{"n_layer": 9, "d_expert": 160, "normalize_top_k": false, "init_std_router": 0.0151, "vocab_size": 18464, "beta1": 0.9, "steps": 5646}
Below are experts of layer 2 (counted from 0) of a mixture-of-experts language model. Rows are named gate (a neuron's input weights, with its number), up (a neuron's input weights, with its number) and show model dimensions 112-223. Each number is 128 + 24 x the weight over its row's rms, rounded and kept within 0 to 255. Numbers have three digits each.
Before each expert's rows: "gets" lists some tokens that make up at least twice as much of what it gets as of all text. This comes from a sample of Wikipedia text that the model never trained on. Tokens count by the router's weight.

# expert 6
gets: " and", " The", "|", " a", " its", " T"
gate0:149111153141155125107131167107160126121096117132163118125096127142135109145130133143093091174133139192125102136088150128151111148154167154100137117138128141100092151117153136136152087184160102147134170146120109124112145145134088106127130136148093091125135131108095152121121123131136116151101122154107164184065109170152130108112093115128
up0:170151151116110109092117112116129146119072135148107145118104107139117100155116123125115178165137151108143142127101128100126126151110144118137098154098145148126129153134134159138078135151154114145077134131115070105148137090136123104136118121173141111151108141130107142142181115129151155137094143111095106111138091161169156156053167134148
gate1:176156126118135117124112143132112132108147142123134153153155126122145159132144159112120144119107122107123136140156103158099108123119097108150096150143085111164132128157148137127124150119170113113144129118136156128160135109145142169098136098136042134105080147146139108131154170117129139133148184124150108136131120095131175132093152143137
up1:132121116143105124079107154145168121140151164143110158137152170116096126134145142100123155122108150096141131086128112125102132126098086134126118159146146094148126136157143095071104133097128151151163105137129136138138124134114119143127138100147103147100119147123162132107138160118133145108148135156125132125126165102189089150093136162165
gate2:094090133155124131118124178135136156149130125132097112112133124175111125097070152146131105122118153132148121092080148115143135123158147147113127177158137112128150139141170074156150112149107166105165141101139129124103103168124146085150157129133146099157164174107133124144098108129094138119099126166114138157107119117119111112072113107093
up2:120085134137133125097114134135166146128122138129114089143132078151121123112138108143149145155130106128095127099110133123132117119157140117137103172114136117104127151150144102168122107123087159124174109094093084148116104150133163066119167107142149138153113151121142109145149138129110139082140158135092113120136103119150074139107178097143
gate3:148176137132144132135140103121099134144117115093147145093123120128100145144151196175147099107115128109140144133145187109118115101104175199125141131148149175125147132144115125130104135117135130141093085126109126137155125156097142122140140162133136134150135138110157132166147142144118090137105095128110138173157144116132121172121119102101
up3:147136113125148151109131094118100127161097131114116136107142141092107135108150140135130165099154112070139144116159118108146129155106112128169124095108121153119164124108059144139115128138131126102111120149127116103159113143167137163151105097141132115104087113132150096115138193107103171130136110137146107110143099111174159118104128124142
gate4:096114133124117108146135161128141175157115160170077129170123163140105113130129179136118130089142142110132120154185164135121139105130085154102165161116098154102109146140148148133136154137126136111154157131101144135143122099146150143168142182146105161151114135104111188110127123188123163157115142118113161153106166130125123100136134124154
up4:055114141149118099134130173142104121126103133155122118126097153138139103143126106130152128138119154089154133146126157145119118127166076146125114160150126157130155122115112159132149106137166161155182164180123156104135145118133089141114163157144125145127114128115145142104113109170152154155132105147092163100143114134129114129120139096134

# expert 8
gets: "\n", "S", "=", "B", "M", "C"
gate0:098102116100124107145131137122132125165132081119135153116108115156142156138078114140108108150138113134163100149143123110102131124100123131097130107105121117100102150166122170119152143129126109137138164110115132104112119117146120093123105136105085194140130115067127137167135105135109137146103108173108152100133110153112092126142091106086
up0:084122164100174094135150139133130144154137150107117112165113123131172106140128106094139107145155081132140136136116105121130110078149099170075137154122175117129149129135122099149133100161123143114122156114158112101120112135132135113117137150124120149138157122101111108160131127104109151095092074147115119116150124153135107141104155133132
gate1:150148116117169133094137133080131119120110147110157130155133117129099120165119125171122136142142132111120123160149111111174091123128140156148125108125120132161178149136060107096153147097145121150100099149083117142129170155138149167134124150164116150145090109125107152141152183144114068170142142167106095134137111105132130157118163109104
up1:163090099134150138118124092093141144168113178120174138118154116107122141142132162177104143143139127118126138132144093153137114125191127124123121140141138106149144141149115127147134153086136146133137117139091160126138153120159136128144144101172114131107149146097151173164131172117120103148124160138156164126184161109180099154107145116133
gate2:111143118137120135161150117108118095159118093117126136102124157175151087132120130083141123136178157140139123158137087138148101126122151098130135112142133136106090124083123101135133125140165127161099129111118156151125100135111102146154156178146108116109133105096129121142160118147103125141105135154092116160051158148101119100151116119130
up2:137121162110133158131109108139127116100092090082152121120111133088122152124127136131084135101104145145094098091102166116073109169144149139133148137099162151119156115096047154107165119134103148102135107111132092154145095144136118114116159114135168102167149137159115113107124106117154109145131143101138133107163100110139143134102141126136
gate3:125132139134146113106124104141104119132159128133153140171113145143133097146104071080109113100143124151106162148088146136134143129122153156124141089134135108089141133165156136170087117114121134107129152105104120100163110111141140152138124145107160102099136082127118117149120128125156102111134113057134140117150123148142124109151138120132
up3:104134112109129139131126100135131115113159158148139131171091151113132112107103085117101109099158115142127141135136152098117158100103156114112122097129119136098098165163122151183090137111138139094128138076106140106105134111142136122158106102110108088116150066115115131142132152139133130137123132082116103130145140125132083106168147122142
gate4:153132157164140134137147126101114148159109108134135123121124087076167104133163111124142164114148171125116131118105131145167127146132141115140115174120122140101165127139091166120131137146164100092123108139115153148107185169108115155160142131152104127136126126190128129113128100116145123082126174172124118129131149151150157095096126133124
up4:135149121143129088132121150179111110107143103132134145134159141126088125132123119086126153138149143121105126120148130098124122140098121122135114083107125119121119125135168137102103095159091107133115154160139133106175093142143135145123133118079171131100100139150101087100143156146084136100115138112095112122077096117111122155135127127129

# expert 4
gets: ".", " in", " the", " was", " and", " that"
gate0:119135149109130134116135119137156144141104109104178117094109140126123153112156145085170108106141137095129093139158121109152085102139136150136179154158105096137174136096122139151065126127132127104147147156140137116111134082151138110088201092125098119084101123120106114109142085146122147114139102144129100102149128153124148132173133092086
up0:125134112173098135108117106101142146136136134111143170117123154093121152122175140113151105115101168114133092145154090126134092070171127156099143142143120087128168130090114144159083162135122124092129133155135126106132109123157129105144164113122153111090117149144098105124155106147099115144137126140115149072137134152116155125155169119115
gate1:127157138160057140115126127119154151125115143122122125195152142123135168090115157160145101098125119157114114161141114069162131134144108124115144146099124103097155176154127118148103139094150144121108108131185147091136119102097119152129116105125165156159122097111116133121101139116145083139124112128136127137095167146110137150165087136137
up1:124096094151171103127135139148097090144125094166121119075099119133115115140114108113114126105136159117136140122123139169117147124133159111168129152169105135166086117095146131116184095148097155153129119118092162160107148132126123092107117133137090112130122136126141103144122141126106141112137128124114173149153066098102114098083127140105
gate2:133154138134130111115124127131109119106107172153140085106132120146087151107191169102098139130101129161138127085093137138123110085121180122108140130126134124152142127123136126116140149105123095117110097138133115110122168112109139093110129135126164104146132126159087100120140176154164151136106128147148065148131165142142128125135116111084
up2:161150190130134121075081173094114109120147126128137166129134097112106119101128162094102110135138143137139100084095106124129133143130138076097129119094140115145108078156127133119130137158141106113122138156076131135129107107097130134096110120122132133141121135112081102155126127115094162169139141128134135175133164126163073119157128091160
gate3:097154109129097128156132133115124165119145111155155111135141135134098163142150077123117103115155170125144129131112121131146172082154090122122109117103099155148098145108105133126123104148146116113102157133157103105130097128167121113161098142133094159115107131105128099124162124139141093122149097103142094183138073136080137135140127150116
up3:167102149122116145136138128125144144133123127112111096090120101121114186181162129155122084120151123140124147088149093161119133109080145127140167163159123149106137111142164137137150109115137121173125126113120123150077105120135069092138122147123108143099174159103118144143104163143130127110090143129169115132143141135141148112146096057158
gate4:115093108133118101148113114088124119133159104118136147144123124090165113122093129094154128099127118144170118135123106146132109165147146171118131095155161109100138114135107154128135205100122160165149155135115147118109098148133103115134121128138125158140129159118151103120140146124093102090145176125129156166080188134150115076106135130141
up4:109106097114150119104119141132148128162152132107185143130166126108134143142112119131106136089151121155122102150102130135093139148121129155129123087111132091122123135138086169149139182131144133151160136141115151149167147155124143118091140059141124132136147138125147101093114164109131119126154122081109128155122124096152079121114135150144

# expert 11
gets: "\n", " I", ".", " to", "|", "s."
gate0:136112095139134136141130136124157105137116160095095124107138197080125125103158152089120110146125082147083130147086145098125114151160156127120153102160109086122087133102174122129140112127153089163127123148119113131137111170104134178110154120089125095139135058174098108141111139144125135121117143141113139156125116096144096116134100136125
up0:133119124155115111126097087141133144144121195122083115122149128120094101111136138076113109114154136136109113122103124133132114172141145122144158069105163153141108134128159074144124102110100093099124149142176129144155093129146147132146151165117127108147157075138104097142160084121112134153155139163099141127121131067165146080139162092129
gate1:156158137119139112125140128131021128088147153129143100115131141131140104129114132127108064103179125119137151159120116135118138140128120107124133132109157117167103069166121126121127103117156129098108102107100155102144126120082127150173133139126101124138149115124111137132087124173131143110116127126126138133138123112097132139128116150125
up1:154143136128118138132107122153000145093153129122140113123114128119144123106129122165097092104150128132152121143137120154095146143121114119151121136128146111152103029155126103114132135122140134105133112115092178103150122132121127153143150109131133125113161113126112135146094137219117117136144117130097145134171115112100121128127116142135
gate2:168142132134134151100139099105125162155147136129104103120143057150117175108157108157080115147159116111140145129066099119137108129172164085101126102078139160128128136148077085064134122160117089120135144131103133116143118096088123079115135134125169163182158133144107100130121113067146127169144093125136103100129152152110141152134133106126
up2:108121161113111126181132146033139139099112094125146084089073201153150105143122117143194118118116153114119115154133179141096157138108093183147123149136122113117130146124184158139116139105163155140117107154147142161125136172146106166134131137138100091105126133089147132120120132189139137081110134141147137136153125116117125112159146128127
gate3:136135153105094081134128172126147116134129152129119159156104140126159147099135120128083109120147172147156112125137107126159139132127134132157111111171081119136166121115116164167133140145107137137140152162141104149196132167161133133104127108138142111110136161134142091123152177101128157135136107120110099143158145143119102140152130124149
up3:152124138075125115160111128136127117132164146128132172147122123119166144111110124033109140111164117145149121106139110128154093166093102131141115108190104118167130104126096156148115105129105114102169120101127109122172130160125125156126115108142174123105147168146139113140141177088121148147148119121078125113176142133122116135153139111163
gate4:064155081130120106114129121090115116097083159156117108149133093108116080136151112107153152124120150141154136169131124093158153137129150115136074128118147115164121150120099091137142090144105113105124124152128129146118134121104132170163104131115130154142131143127142071141149147160135117162141190151112140094124167150175116131141122132138
up4:186128136135134117151137140130140146111164123116126116095134120181118139109114161148121104137091135096140126118113139134081142129150143181126161164117088129159126150122119156126142113122189150143125132093113112168104099138119129135125107127129086126114128179128140149140129100106150149106129107123112109095140062118092160150095103153113

# expert 10
gets: " |", "-", " on", ")", ";", "\""
gate61:074132096099121128165145104181145139125137126129129122140121133077141160146121160101174139110091125161139130086114118124130125095111119120128140104097117156137135124141119098130144156126120124132125124135137115117106113129135065108144120150116159137141100102163124145139136150158120100178171132207096138133171121116129163121127093114106
up61:165145188140097141118121143092156144145115148148169141096157105170108101153115113134099109076140153139190143143089136112156173129136113099121121097147106118115131122119154139148138132118091130128089103107124123154104115144154122101149140105140150154111135154108136169154099106113124121087131136079145103176135135109132110164135161118184
gate62:152141100167153132130157137075113114121122105146133120145107162145102125160120122122141124159143152158125139101153149135122111122125136164109129111090114173138126129144165116112141146122108123127152090166148112120171125128135179114110138154118125114166142111157143161128110154084110161064098102130154121127140130138124132092130137097130
up62:153151122148145132132137172165122149165129125134062123134097157137122135142090154130086178119100109157126110118101119135103146097102150122141142120123117152170130104144131140087126099094051130159123133100143089127155130142146166147127158108125090113133131141122125120136123155107111096171124133086124116102123155104138116141104190126087
gate63:120159116149143129142140104131092147113161135151112095106100149112090105136140178176152155131095131116141126156127139140097143153105116159158132179132129095168135106170155121123111097105133065146130143141147132147145126150151121132124131119123082086106113130088091137134085148110167145113104192145131127103173141153140094150126155135111
up63:153182135188104112156111100130124126148144140156146135098093151160097126130159165166134154129102118130148118107107113136089163164143085184152097115155125137172122085161169106123101127127122084146151147113150135131116131123184124104144159120114117095115139124092099116159074147121131089101154146181109142118150148140134119119110165105103
gate64:112114129135149089097135137139090109103133164139137115080117110129168178103091150118173092103090148118103098115130136154095154144122132118119133162168137124150215134133145132120150155100171117121128100122112138129121132160093119139127167114163093148110146104144152151108123115137138124145132104100109165146138117100094068155095107116130
up64:169123134082136109151128097122101100125132128157109135160133148138128139062091154111124111069155136136140127140126132097111162128143135135151162148135141149106123151108122139160129127129124151099145125120186148123171141167115094145082137113132083115158120132130138120126145108154175140128129187173122133109118135104126101138119093139088
gate65:072128136154103078104140096157119156083156115169127085134111130157100116118117077114172087114132161151123137117122110139133182127141142155133169145168152088119144132136159135114121104111164122128090121172114121126122111147150140131143146168109155083107141099147137145112113147156116113121116135127150133091146137142125130122095081131113
up65:119124110122113116083105158161113110142136103125174134133147138127130127094088172181124173116137139101134108139138149148095157121128132113150106121116142154123094133141095182092152112130180113154150197101166192140127101139126101166120105105098120175138103134109121082116124076156134125143120138124078130160117106122118136153160130154175